config = dict(
    hidden_size=448,
    num_key_value_heads=1,
    rope_theta=10000.0,
    rope_fraction=0.5,
    extras=['capped logits'],
    init='normal',
    lr_head=0.00458,
    warmup_steps=69,
    train_tokens=367600000,
    dataset='wikipedia_en',
)
Below are experts of layer 6 (counted from 0) of a mixture-of-experts language model. Rows are named router (the router's row for the expert), up (a neuron's input weights, with its number) and show model dimensions 280-335. Each number is 200 + 40 x the weight over its row's rms, rounded and kept within 0 to 999.
After each expert's rows: a language model's description of what the expert responds to. This comes from a sample of Wikipedia text that the model never trained on.

# expert 4
router,207,202,207,292,145,185,198,261,259,202,187,227,234,226,185,180,208,206,198,148,211,239,182,235,145,141,223,240,235,224,233,212,246,229,160,218,154,244,211,185,141,210,141,120,194,184,225,226,144,151,240,165,285,216,241,265
up0,147,198,246,161,164,182,224,178,191,272,225,256,151,260,194,196,212,238,200,184,213,176,185,239,225,195,199,172,152,193,239,244,196,210,247,204,197,173,303,234,212,151,210,189,218,225,198,182,221,147,173,173,194,199,217,265
up1,223,168,146,156,132,187,265,215,195,226,210,180,218,219,218,187,139,205,216,189,178,216,202,205,197,182,181,182,253,144,203,227,216,242,233,241,178,239,204,204,169,240,204,242,135,135,183,201,186,192,215,196,142,204,213,252
up2,164,275,217,228,259,184,186,218,182,188,160,215,180,214,224,230,186,153,262,131,159,211,250,242,168,218,225,192,187,179,220,222,309,276,246,198,185,222,218,204,229,108,251,175,233,244,179,188,249,177,249,197,185,224,211,190
up3,218,243,203,171,178,159,157,222,218,216,186,234,214,205,162,170,178,262,248,185,256,220,260,254,173,168,204,232,259,191,233,181,214,229,217,142,211,139,181,196,165,154,203,199,181,231,273,166,200,155,201,126,295,178,270,233
up4,245,156,152,155,214,217,200,235,205,272,183,148,136,182,143,129,213,142,164,181,210,201,188,199,276,117,206,275,162,190,107,244,189,174,210,195,233,199,259,194,204,205,161,175,226,126,142,225,241,184,240,251,209,175,232,172
up5,181,252,150,251,246,227,186,241,229,254,204,172,299,158,183,142,238,198,188,141,203,161,207,221,230,194,191,132,200,241,180,162,237,215,185,213,171,195,124,185,152,171,221,189,197,183,135,226,208,217,256,196,175,224,202,276
up6,236,249,272,200,217,169,227,180,248,207,130,179,198,252,203,195,186,200,189,264,148,206,188,225,213,145,206,230,262,172,265,209,196,240,181,201,242,239,305,172,135,221,244,201,285,173,207,201,167,159,290,184,267,180,171,273
up7,119,158,200,148,173,190,199,231,176,232,165,164,202,257,258,163,213,257,178,202,223,179,171,196,171,200,173,238,300,185,247,198,155,165,260,131,192,198,186,220,215,233,213,150,234,151,215,242,201,94,163,170,249,158,226,267
up8,181,208,229,194,234,201,200,221,182,232,201,90,96,196,182,169,205,121,202,200,214,204,155,204,167,176,205,181,223,133,227,196,280,202,113,212,214,175,240,139,242,184,190,153,184,93,170,196,188,168,207,151,178,192,191,177
up9,198,209,189,199,183,232,204,155,212,255,239,232,215,247,206,246,142,246,227,254,252,222,199,224,153,246,209,144,254,208,224,234,194,212,205,229,227,213,273,159,234,196,305,150,187,213,135,281,169,252,202,189,194,245,118,212
up10,224,246,186,171,191,210,243,166,244,224,161,167,210,272,170,180,208,236,231,197,228,132,165,216,183,181,224,260,220,178,212,159,231,184,218,196,247,254,189,180,194,279,193,158,192,161,190,203,168,205,214,306,191,206,204,189
up11,204,204,219,228,231,190,251,215,223,228,131,136,195,249,207,145,205,220,182,191,182,129,134,262,234,263,201,254,205,173,218,191,270,207,177,231,292,125,130,169,211,231,113,138,213,155,206,182,187,196,229,196,228,203,167,229
Description: Purpose and time prepositions

# expert 15
router,175,223,173,181,209,190,187,184,191,196,226,315,162,162,179,161,135,191,217,124,210,172,165,188,204,217,270,219,172,144,187,147,238,205,185,243,171,175,237,277,224,230,157,135,291,99,190,173,203,230,176,210,162,219,205,207
up0,149,209,199,166,193,260,166,241,148,217,222,196,239,169,200,215,160,180,103,216,195,201,163,150,245,197,244,241,238,153,126,245,231,220,223,226,185,185,205,212,204,333,253,196,258,149,166,173,156,174,245,171,159,145,129,186
up1,207,189,200,226,156,200,191,210,152,215,216,248,229,204,167,156,180,202,284,142,168,211,178,236,253,244,277,238,126,223,185,161,280,157,199,176,223,224,200,251,260,137,120,237,235,220,257,244,170,172,115,197,214,164,148,235
up2,155,199,146,156,185,175,162,257,246,243,245,245,164,207,191,158,227,202,230,165,190,105,219,234,208,222,230,170,149,228,216,153,196,211,205,201,182,227,314,232,200,242,142,211,238,202,215,206,122,202,222,217,195,165,138,232
up3,189,219,148,160,220,124,229,211,169,180,206,238,212,215,264,88,171,241,257,220,203,217,152,252,217,228,188,203,185,198,184,120,267,149,277,181,189,241,138,255,205,153,173,218,235,134,220,109,145,126,156,175,230,192,208,230
up4,140,210,196,252,275,216,220,200,176,251,149,221,141,167,278,203,198,248,231,184,165,232,211,240,242,240,228,256,213,240,202,105,233,250,128,261,212,223,209,209,341,299,171,251,276,176,191,247,210,187,227,193,214,179,178,207
up5,223,217,211,123,139,207,170,206,197,218,216,256,186,239,258,198,213,236,240,185,180,194,159,114,179,193,254,237,196,162,196,188,291,222,120,293,189,192,258,219,179,198,232,218,237,171,204,149,180,263,173,162,230,130,175,158
up6,148,238,180,114,217,222,269,187,140,183,240,251,189,191,255,241,300,162,129,175,195,250,200,129,183,255,269,162,185,239,210,185,231,159,168,183,169,142,176,198,177,281,245,137,197,141,201,236,235,193,174,187,214,212,242,171
up7,181,155,186,186,234,221,154,149,190,203,201,225,222,196,269,189,208,173,159,172,221,171,199,193,176,140,243,162,195,322,166,222,233,202,251,107,186,127,230,221,218,273,185,213,210,196,221,195,239,133,200,238,150,300,224,190
up8,204,192,132,205,222,172,181,230,244,269,208,183,170,235,252,195,241,240,230,237,186,186,206,180,192,141,243,199,176,219,179,136,209,147,267,237,175,227,221,225,182,209,189,210,160,140,220,219,202,213,180,197,126,262,184,197
up9,155,269,208,174,173,123,188,166,220,173,184,183,288,224,167,169,211,218,245,254,214,197,123,201,178,252,269,129,192,278,203,204,220,173,147,128,230,261,222,201,249,206,201,208,241,196,190,146,196,178,142,303,206,215,204,178
up10,176,205,158,192,234,187,228,153,237,221,217,235,232,208,293,243,206,225,222,201,133,199,235,233,191,176,115,211,210,210,295,205,251,265,177,197,263,199,173,226,230,170,202,180,131,205,188,229,184,156,187,193,154,130,205,222
up11,167,215,190,213,280,157,205,281,184,222,186,269,150,219,167,121,197,215,239,186,183,140,192,208,271,149,222,200,139,163,194,180,187,194,200,199,126,229,221,196,250,258,296,235,237,169,252,180,198,249,243,148,163,181,226,243
Description: Personal name pieces

# expert 29
router,187,152,225,249,156,267,196,161,215,209,161,206,146,138,211,149,202,117,246,201,216,131,110,202,192,189,170,237,149,197,264,196,196,184,193,271,235,108,234,240,241,245,234,205,162,94,113,208,220,259,230,224,213,209,184,172
up0,183,138,164,207,173,250,159,132,255,226,245,150,179,249,172,181,201,175,234,231,254,156,186,260,258,197,161,177,244,207,217,147,263,229,238,224,207,165,208,106,173,202,218,232,188,101,168,197,199,167,209,166,155,271,163,198
up1,192,192,216,234,228,164,291,183,261,199,206,197,214,162,198,227,185,202,202,168,214,218,83,132,177,171,191,192,205,213,176,218,182,204,188,171,194,161,160,270,157,215,235,228,215,201,254,127,152,195,202,194,189,199,226,170
up2,200,258,160,169,211,152,160,165,207,194,231,170,181,243,239,258,166,170,252,208,233,203,142,221,173,263,142,170,234,240,157,214,180,185,178,164,237,209,248,156,193,221,192,243,237,163,208,183,193,213,237,200,224,219,312,216
up3,159,227,204,152,243,197,291,159,178,193,225,162,235,194,201,219,164,192,259,141,191,206,174,223,272,199,262,181,261,147,256,172,213,157,246,86,195,177,227,218,278,231,141,238,179,207,225,224,187,195,244,238,203,203,187,148
up4,191,162,190,238,155,283,142,205,229,256,225,160,226,282,227,157,227,179,218,144,201,129,186,149,152,176,148,185,200,183,264,193,212,224,193,141,183,220,254,198,219,248,176,197,215,186,206,132,159,190,203,241,182,201,121,214
up5,145,173,161,184,184,171,177,170,227,297,252,228,240,102,179,263,219,245,193,228,109,188,236,253,187,220,213,263,214,170,243,186,165,161,150,162,294,205,165,232,258,176,253,262,192,166,173,174,214,238,211,155,230,218,233,187
up6,236,292,197,217,153,244,295,276,202,300,180,124,181,244,194,200,205,227,232,193,225,201,182,116,243,153,183,178,198,148,179,185,210,218,146,162,264,172,259,194,194,253,193,228,198,208,163,179,234,221,221,285,147,148,259,197
up7,215,156,233,101,227,267,157,166,119,237,198,146,133,163,247,114,200,213,167,169,183,159,122,249,204,206,169,260,250,184,238,209,250,183,238,139,211,183,178,169,190,233,181,250,169,178,120,208,122,171,201,189,123,177,276,228
up8,200,181,253,268,175,252,244,159,192,192,181,237,189,188,211,172,110,173,157,174,204,236,220,184,140,83,177,194,240,199,279,285,177,257,189,272,226,180,192,148,226,162,209,220,216,220,142,212,210,192,181,181,174,214,221,208
up9,182,204,252,268,209,262,172,202,217,223,209,161,203,274,174,152,216,131,228,218,172,162,183,178,206,215,185,151,208,203,224,141,225,204,241,220,299,213,249,176,177,211,162,193,155,157,186,238,159,207,146,244,254,206,243,195
up10,236,184,193,273,209,242,212,133,234,241,227,225,218,217,228,194,183,157,95,210,242,179,199,242,135,233,239,166,183,185,171,259,216,182,193,270,175,217,146,227,157,207,200,229,221,182,168,149,141,189,246,161,202,197,181,188
up11,168,257,244,229,249,139,157,177,184,212,184,158,205,155,256,214,128,122,169,193,182,244,207,281,180,194,236,158,270,215,207,219,231,185,250,159,199,184,156,226,209,199,113,250,131,187,170,187,216,216,255,265,193,216,208,263
Description: Title and name words

# expert 17
router,168,80,257,262,233,147,178,180,192,188,196,264,163,210,173,173,140,202,202,181,223,204,194,155,131,187,201,254,157,156,201,212,182,229,185,261,161,138,231,187,195,239,253,121,246,139,264,125,167,228,178,213,152,124,207,202
up0,145,194,230,168,188,205,217,145,112,237,244,180,202,224,224,201,162,235,203,265,144,157,206,177,176,164,207,174,232,236,159,195,234,228,185,134,168,161,163,201,217,179,129,248,268,202,177,185,194,207,191,285,268,175,247,109
up1,176,144,158,278,173,118,214,150,152,252,167,197,240,192,194,110,169,208,173,220,169,220,232,160,230,241,127,184,206,35,236,219,176,215,204,228,233,246,189,170,167,220,215,200,232,137,285,209,207,249,160,162,235,84,253,185
up2,122,118,164,226,272,197,143,269,224,198,230,221,125,220,219,172,158,182,160,160,165,162,184,178,153,193,188,221,198,186,187,177,218,132,246,248,225,117,209,227,212,277,176,193,197,154,238,179,257,201,168,234,212,210,229,172
up3,178,216,223,231,128,193,160,139,213,276,143,209,104,149,195,195,203,194,191,245,212,291,174,237,231,239,163,284,173,185,232,213,215,220,242,101,180,155,228,253,257,223,159,213,217,235,187,248,189,158,181,242,218,173,286,175
up4,111,181,154,136,190,239,139,238,231,158,188,199,217,216,228,242,219,245,275,204,213,145,192,194,178,225,135,184,163,296,252,218,209,167,236,204,192,169,249,213,173,161,204,213,199,220,210,191,129,151,155,230,203,167,246,214
up5,254,145,210,204,144,156,274,221,127,192,202,244,163,238,179,227,174,153,144,212,176,243,252,101,234,222,134,257,132,277,240,189,166,177,253,249,205,220,211,209,189,210,240,205,243,194,275,241,257,257,188,179,201,197,142,166
up6,204,210,216,216,257,171,158,231,177,191,174,206,223,151,158,182,198,133,182,229,178,204,131,210,210,209,195,207,243,214,190,202,161,190,170,187,272,319,242,230,200,244,182,202,182,231,190,220,226,175,172,210,227,184,183,302
up7,158,176,154,193,205,176,190,172,245,233,150,197,205,204,192,171,107,194,144,164,176,230,196,255,122,260,221,123,187,178,272,127,201,201,176,265,126,224,221,188,259,191,196,204,281,253,199,217,119,238,234,206,232,230,151,187
up8,181,147,208,189,212,185,210,211,167,244,200,190,242,141,158,183,158,221,221,232,169,236,231,191,258,170,214,240,166,235,162,179,198,250,129,246,160,179,265,123,171,254,200,273,236,153,184,110,171,226,216,201,169,184,224,247
up9,130,283,219,233,176,227,166,198,189,186,190,212,213,175,187,237,184,173,185,258,209,191,203,260,224,220,189,165,120,194,210,152,175,197,178,250,214,177,142,211,215,139,150,145,204,157,194,139,244,115,212,265,286,230,270,205
up10,249,201,218,234,220,213,199,165,246,165,157,171,207,200,215,197,140,185,176,193,205,292,200,164,242,192,163,186,191,99,209,216,245,219,159,200,166,219,197,197,221,250,212,208,189,214,216,179,133,207,232,196,257,267,196,156
up11,114,266,200,219,279,159,233,189,197,249,206,284,220,213,214,190,176,219,216,158,239,217,261,254,182,210,195,158,193,260,166,191,238,212,101,144,154,293,150,248,140,211,197,154,166,168,181,121,249,210,277,212,170,187,195,237
Description: Capitalized name onsets

# expert 39
router,215,176,219,182,188,134,227,213,225,219,212,246,172,156,149,183,227,153,168,180,189,232,255,219,144,227,301,156,189,240,181,246,233,205,144,251,168,241,158,175,132,177,178,224,163,179,214,206,220,203,186,200,134,159,175,145
up0,223,219,209,210,189,151,180,213,235,231,174,278,189,148,219,167,200,248,107,219,199,192,242,188,230,235,135,240,166,245,271,242,183,208,236,189,196,197,110,166,212,216,190,116,199,190,188,152,180,184,187,200,219,245,223,193
up1,231,194,157,205,185,180,245,248,250,287,142,140,237,124,194,183,271,211,181,255,211,195,191,190,184,250,272,213,189,252,193,161,163,193,99,199,204,201,124,166,215,273,234,183,253,173,222,123,205,270,188,231,203,201,158,175
up2,193,181,213,137,156,74,250,223,139,240,266,219,156,161,177,236,231,155,198,193,202,188,197,187,147,150,213,181,160,130,177,235,186,227,194,163,221,222,160,190,261,117,190,186,180,210,158,252,192,227,158,167,155,217,140,227
up3,225,182,181,204,221,119,205,245,219,194,218,212,187,85,238,204,206,154,277,207,302,176,230,189,219,197,204,172,260,180,187,311,151,233,230,221,128,212,173,98,237,203,171,216,202,164,233,199,194,191,258,204,218,239,324,221
up4,166,123,259,224,189,159,246,186,253,226,218,228,155,253,201,211,136,163,234,135,172,145,236,225,244,231,245,240,131,226,141,188,182,158,140,241,245,120,178,162,151,215,152,166,164,164,216,195,328,295,215,165,239,253,225,217
up5,203,178,197,190,197,277,205,217,225,264,230,149,129,133,249,243,293,218,210,179,175,181,208,243,176,194,272,170,185,205,166,191,208,193,196,223,240,191,229,156,156,280,231,205,203,150,210,245,231,188,155,233,114,172,159,186
up6,172,195,200,229,226,161,195,175,196,218,144,213,240,169,224,111,272,203,194,200,217,138,178,233,151,195,170,184,172,241,212,168,240,203,239,170,251,190,128,203,217,241,236,162,211,221,198,224,191,193,250,254,222,220,235,161
up7,162,183,178,201,179,208,212,225,214,210,182,210,206,220,206,230,294,216,174,139,175,187,233,166,193,192,231,118,226,193,260,275,241,245,189,222,183,142,251,207,184,220,207,212,138,199,171,168,163,175,183,205,185,146,180,123
up8,257,195,231,228,237,248,216,226,201,202,232,296,216,216,183,167,242,203,223,143,202,164,210,130,261,221,173,159,157,169,188,210,215,258,194,204,258,196,209,241,249,179,181,112,180,145,244,157,196,214,177,156,254,196,224,250
up9,216,204,165,156,286,172,188,201,213,245,217,205,225,176,183,186,190,201,204,253,140,293,206,184,158,173,285,207,167,205,171,189,217,252,211,182,191,282,159,148,172,205,171,294,184,138,154,158,162,207,193,293,245,191,183,214
up10,224,217,223,177,200,115,198,196,206,235,236,245,226,205,162,215,211,291,202,206,231,167,162,218,218,194,217,175,119,194,182,201,201,283,199,270,199,177,199,130,207,254,255,213,167,165,209,185,163,191,248,160,150,233,111,211
up11,217,173,189,171,189,147,240,216,213,198,156,168,155,206,151,216,245,168,210,212,176,179,196,218,159,195,207,177,191,195,153,169,265,231,175,224,240,240,228,236,216,236,257,221,217,189,58,241,207,101,164,214,249,237,158,174
Description: Sports league and institution names

# expert 12
router,144,207,193,239,174,212,188,209,183,182,142,176,202,256,213,211,211,205,189,236,218,176,156,167,165,260,266,161,158,147,158,188,209,236,214,126,227,207,224,109,166,230,211,206,256,238,258,129,172,190,60,238,174,174,237,189
up0,149,197,157,168,200,157,257,211,185,207,168,198,268,194,179,196,179,187,191,252,181,210,223,298,172,254,275,211,206,220,213,217,218,225,220,192,219,245,120,267,167,225,226,183,203,205,229,193,248,131,85,241,186,247,231,233
up1,229,178,230,198,196,210,227,189,192,176,235,174,171,199,167,247,147,165,133,187,218,211,194,183,126,183,203,240,227,152,188,256,164,130,204,205,198,188,231,176,253,173,211,195,244,170,143,245,202,111,230,227,197,132,232,186
up2,164,226,213,222,168,178,170,208,182,252,131,191,256,177,227,226,313,211,191,219,117,217,221,200,238,231,207,134,181,177,179,154,197,185,193,194,183,203,179,242,185,244,211,150,238,183,279,177,171,162,134,243,247,220,174,213
up3,150,242,137,273,189,287,222,181,164,169,154,191,261,176,278,202,228,244,183,246,211,222,181,282,201,193,193,178,155,138,152,218,220,221,315,231,269,209,203,240,187,168,177,185,221,204,155,137,199,164,201,284,189,220,224,204
up4,180,261,180,231,186,257,213,260,191,182,205,120,250,200,236,197,248,249,166,238,198,194,166,137,175,247,179,198,219,277,191,236,196,229,175,172,273,188,215,222,145,211,223,204,228,236,235,170,148,139,165,221,232,182,244,191
up5,198,150,225,171,147,228,224,184,152,202,131,197,195,150,139,137,157,236,200,200,171,232,170,176,193,250,176,224,208,187,199,241,271,281,272,213,244,210,160,216,139,231,181,234,218,130,218,202,101,206,155,255,185,158,238,273
up6,226,217,232,197,191,204,228,120,149,187,200,190,240,219,230,155,213,147,247,272,236,188,192,136,148,227,162,180,207,255,232,202,254,141,173,246,190,189,235,142,218,184,215,247,213,142,197,172,168,143,167,216,206,142,169,165
up7,215,220,241,165,239,175,175,218,206,197,262,217,191,246,237,194,155,177,197,151,183,205,215,201,262,277,189,296,168,246,309,267,163,226,212,204,216,208,190,149,216,201,149,230,197,154,171,227,129,169,149,221,263,151,220,253
up8,202,186,199,193,207,224,227,234,185,220,178,215,141,182,162,163,159,199,169,181,239,213,270,186,201,170,221,186,229,241,194,184,183,239,256,124,223,285,222,191,134,214,219,209,175,194,181,166,179,282,120,246,174,168,207,210
up9,193,162,160,179,185,162,173,225,209,242,238,247,146,191,161,149,149,196,187,188,240,108,199,199,146,143,215,178,223,279,195,176,200,217,235,157,174,224,301,168,181,215,247,200,296,182,188,181,206,206,115,219,192,198,283,160
up10,150,201,102,139,198,191,210,274,212,221,209,168,237,161,269,158,209,146,185,201,205,188,150,256,188,169,189,194,184,163,168,223,160,184,258,184,246,234,149,163,205,185,157,218,117,180,288,232,173,106,174,194,142,192,168,198
up11,270,141,225,218,234,182,191,225,177,253,254,190,176,195,232,169,192,244,223,206,198,201,178,192,224,188,259,206,212,151,139,159,248,262,163,194,194,147,209,203,221,258,172,196,170,169,151,160,214,175,226,194,242,232,218,252
Description: Foreign-language name fragments

# expert 6
router,257,181,177,181,239,185,253,108,178,207,110,212,161,192,95,163,200,157,195,261,226,200,146,158,237,153,208,228,170,204,204,182,207,186,159,261,124,274,185,227,183,321,142,163,189,139,176,231,211,158,198,170,212,187,180,197
up0,186,238,179,202,212,256,221,196,267,226,171,226,153,244,189,260,271,153,179,149,200,194,228,258,275,227,144,226,214,157,224,281,247,233,157,170,151,188,133,210,192,152,175,159,217,157,197,193,165,126,158,200,280,248,180,147
up1,202,190,161,184,237,143,182,204,180,245,222,218,142,191,154,160,226,127,193,200,133,145,140,205,305,157,182,275,179,154,235,275,192,255,206,223,197,227,176,222,147,227,141,226,168,229,157,159,187,130,192,238,205,142,210,229
up2,228,212,218,188,136,283,234,203,218,246,159,175,182,244,163,188,227,242,159,179,213,167,227,202,213,218,153,169,192,218,205,227,185,171,216,217,229,228,240,198,192,179,229,173,218,173,161,226,221,256,250,282,197,229,244,189
up3,178,150,120,193,148,223,255,181,172,215,198,229,69,215,230,245,244,137,270,168,137,194,180,265,159,199,163,190,184,194,208,158,155,224,265,220,221,237,233,254,119,271,160,170,226,169,161,225,248,167,185,243,249,265,285,132
up4,214,128,239,188,171,228,212,183,122,237,152,168,114,179,231,155,195,288,129,162,127,169,90,191,175,196,143,185,205,196,232,279,203,218,220,156,169,243,176,246,115,162,194,241,242,160,169,136,224,205,203,231,218,209,244,134
up5,167,176,188,220,191,102,289,208,176,196,189,209,250,188,263,266,201,154,205,245,236,259,277,185,247,203,99,179,254,279,219,283,199,254,171,238,225,191,179,181,161,232,238,239,169,181,256,228,225,253,200,257,236,189,185,246
up6,238,165,186,196,186,176,223,212,296,193,177,175,217,260,171,134,159,195,209,199,274,253,218,250,200,176,205,229,207,149,171,175,240,209,237,199,199,153,211,247,193,237,231,275,187,255,131,145,201,163,252,221,207,177,185,181
up7,211,181,211,230,246,113,221,143,218,217,186,176,149,222,198,206,233,189,162,234,191,174,146,251,160,207,196,260,260,140,267,168,199,164,243,199,218,208,197,169,193,220,181,154,204,179,165,185,251,183,165,146,224,158,203,244
up8,193,209,181,221,227,234,238,169,243,233,178,160,267,223,255,266,224,252,194,75,226,196,215,207,189,184,202,206,224,211,184,197,174,151,179,201,160,191,188,149,207,213,219,194,211,156,254,252,202,305,179,209,251,266,210,291
up9,221,258,198,162,184,163,277,131,202,206,251,297,185,142,229,207,194,191,177,254,190,170,135,219,181,185,196,195,195,181,201,146,217,239,234,250,167,186,242,234,198,201,178,154,177,235,212,173,160,166,162,257,194,255,194,243
up10,163,170,245,212,203,265,100,236,206,189,147,232,201,180,222,209,181,199,257,117,233,207,222,260,199,206,178,237,221,231,199,168,240,182,188,140,228,231,237,218,192,190,237,195,215,196,222,222,186,198,284,197,155,243,317,159
up11,164,225,233,235,191,202,168,202,214,250,189,310,227,207,183,183,184,223,196,93,285,198,170,186,192,185,157,190,161,209,228,186,198,205,232,205,209,231,264,142,136,182,207,106,159,235,215,238,164,226,156,172,142,237,193,205
Description: Prepositions and coordinate symbols

# expert 19
router,273,195,188,187,122,188,201,172,165,209,195,280,201,209,170,208,250,221,223,186,190,208,172,210,157,194,231,271,177,177,185,179,250,212,182,298,189,147,226,254,224,284,226,194,242,101,192,221,240,243,233,169,192,159,161,194
up0,235,185,202,158,270,108,199,149,163,206,284,191,201,149,182,111,186,214,122,153,196,189,38,207,154,212,223,207,177,198,187,269,258,181,271,242,202,205,275,259,230,156,109,264,215,193,194,232,212,211,251,198,193,191,192,222
up1,172,297,229,167,185,211,173,165,226,245,233,197,147,212,219,201,176,172,178,224,245,178,210,199,260,128,265,261,162,261,213,220,163,233,263,204,199,202,203,305,176,267,249,216,171,218,259,228,238,146,198,125,240,215,162,139
up2,188,133,255,200,251,147,201,212,216,209,169,305,230,205,136,218,245,166,207,180,178,163,103,205,139,216,160,214,196,193,233,204,184,170,249,207,288,187,135,225,180,156,223,147,214,161,192,199,242,157,175,249,229,61,262,198
up3,208,231,182,215,276,184,197,131,156,227,105,190,189,234,206,213,180,167,199,211,198,279,201,172,217,168,202,235,240,302,199,209,229,100,178,147,207,183,204,220,244,219,165,216,202,169,191,138,211,246,161,187,172,198,258,165
up4,259,210,244,228,198,168,138,208,219,187,225,173,191,228,193,170,212,127,206,246,214,191,200,215,329,254,182,302,217,186,190,175,266,217,166,259,171,225,211,128,149,206,241,220,162,204,154,259,203,233,182,126,167,254,262,194
up5,157,118,219,155,222,160,220,208,215,210,203,265,256,204,215,266,295,163,154,214,145,194,228,180,190,165,244,199,219,240,294,225,170,177,145,201,238,218,258,168,259,218,204,266,216,28,189,172,134,135,193,154,282,200,250,183
up6,270,231,214,205,187,201,193,284,178,233,133,178,196,223,153,208,253,175,247,154,217,199,217,166,182,200,178,242,163,256,165,250,191,213,171,206,194,122,213,161,156,227,222,216,258,174,292,189,174,204,213,170,156,193,225,174
up7,203,213,148,185,286,225,208,179,191,216,264,185,138,189,201,166,154,234,215,204,172,203,151,226,185,189,185,234,244,217,175,195,194,140,236,255,189,187,162,235,219,184,188,134,266,211,183,234,170,141,227,217,164,176,270,252
up8,233,213,176,176,173,202,102,234,175,234,153,284,154,191,141,218,232,194,161,230,212,136,195,253,245,232,184,197,202,226,152,193,125,165,145,220,221,193,218,267,231,255,218,171,135,182,149,268,264,187,180,197,189,183,236,245
up9,251,188,170,157,149,262,252,268,151,280,221,158,209,187,206,166,171,198,191,188,196,182,222,254,253,175,235,236,201,214,133,162,277,159,252,210,268,172,234,287,239,273,185,184,227,161,171,189,163,204,233,242,178,171,238,140
up10,227,238,204,173,156,254,215,92,212,236,279,275,239,213,154,232,233,201,162,213,222,229,176,159,237,244,142,132,208,171,225,192,178,131,279,202,200,137,268,227,204,201,277,236,200,192,241,253,158,205,192,117,182,242,150,191
up11,155,115,139,248,274,242,188,227,222,200,128,188,190,172,201,212,279,111,167,175,167,200,156,293,227,176,246,277,201,170,176,199,173,235,168,253,153,234,190,199,209,245,199,212,183,225,136,198,266,202,110,209,260,197,262,146
Description: Place and name starts

# expert 47
router,204,192,190,200,118,236,196,266,155,191,301,181,157,151,279,197,256,149,160,127,196,161,201,209,112,235,176,221,226,147,205,279,356,227,204,238,162,272,232,231,140,225,170,219,268,155,191,175,201,146,195,191,227,174,159,158
up0,157,122,190,255,226,208,163,293,186,211,126,185,226,190,310,242,292,170,151,158,196,245,318,231,133,137,244,195,230,201,166,194,170,255,268,217,270,184,264,269,211,273,170,150,216,194,229,178,203,145,137,222,230,171,217,200
up1,212,242,156,182,276,145,236,224,178,213,235,165,71,172,169,168,139,175,149,121,211,174,234,172,138,155,195,154,217,158,221,198,237,210,180,147,151,175,200,144,267,174,193,200,241,186,182,171,253,157,296,173,112,203,159,221
up2,182,171,182,199,96,209,68,205,216,223,218,192,184,187,139,225,172,159,234,204,218,208,172,177,186,229,175,251,218,140,174,261,131,223,222,285,197,139,230,239,151,210,207,165,215,179,232,167,200,245,264,192,215,227,212,147
up3,171,205,188,154,200,141,134,151,207,236,279,242,129,140,205,186,128,167,145,162,173,225,177,170,229,130,181,256,242,192,165,216,194,179,192,240,137,196,194,172,211,156,190,203,214,260,181,164,211,261,144,238,254,241,196,191
up4,231,231,124,150,224,146,239,179,215,188,227,259,279,148,311,251,280,221,223,100,129,197,166,146,285,252,197,189,178,180,195,266,248,199,179,201,146,256,206,180,224,261,209,262,253,147,221,159,188,193,212,179,147,204,193,180
up5,134,204,152,197,226,229,176,251,220,244,197,211,197,143,185,175,135,146,196,166,191,239,289,219,222,194,153,149,253,215,203,239,160,177,175,165,233,153,199,116,246,286,157,266,214,193,202,153,159,127,248,207,207,192,167,262
up6,225,260,185,175,260,186,164,197,192,169,107,144,119,159,229,168,149,189,253,213,179,186,177,202,192,221,193,165,134,201,233,246,272,272,167,166,192,254,184,189,190,252,217,173,192,265,202,195,153,167,208,207,281,150,211,230
up7,85,180,150,206,167,198,228,199,210,215,287,151,217,197,240,268,191,243,114,252,152,206,222,203,222,303,174,183,278,177,213,197,251,285,201,246,134,214,316,225,189,188,143,238,271,173,200,176,137,207,243,146,211,195,207,215
up8,132,127,198,191,217,136,206,212,185,109,170,200,251,179,241,237,166,191,196,114,237,154,227,183,256,256,280,229,166,213,222,225,150,231,95,180,250,202,230,259,211,263,208,202,166,299,159,173,198,231,169,261,143,203,263,148
up9,212,95,257,206,168,183,202,183,129,218,211,195,153,201,259,270,132,217,203,218,151,147,227,246,232,205,178,230,176,150,216,168,253,194,256,232,228,235,221,186,195,159,218,158,189,129,235,191,146,167,170,127,229,175,170,255
up10,214,163,194,200,242,190,211,226,163,275,227,238,170,245,295,258,174,179,182,236,223,170,202,196,208,165,168,181,267,186,255,195,175,177,149,149,215,136,202,197,172,151,189,177,218,202,143,163,169,232,225,162,150,210,249,255
up11,244,191,189,250,182,210,179,218,233,247,169,211,221,308,199,137,203,165,185,188,208,174,280,187,212,230,155,138,188,217,189,232,223,187,181,249,190,192,231,152,194,179,209,124,244,199,207,257,170,200,220,128,248,177,215,161
Description: Foreign name syllables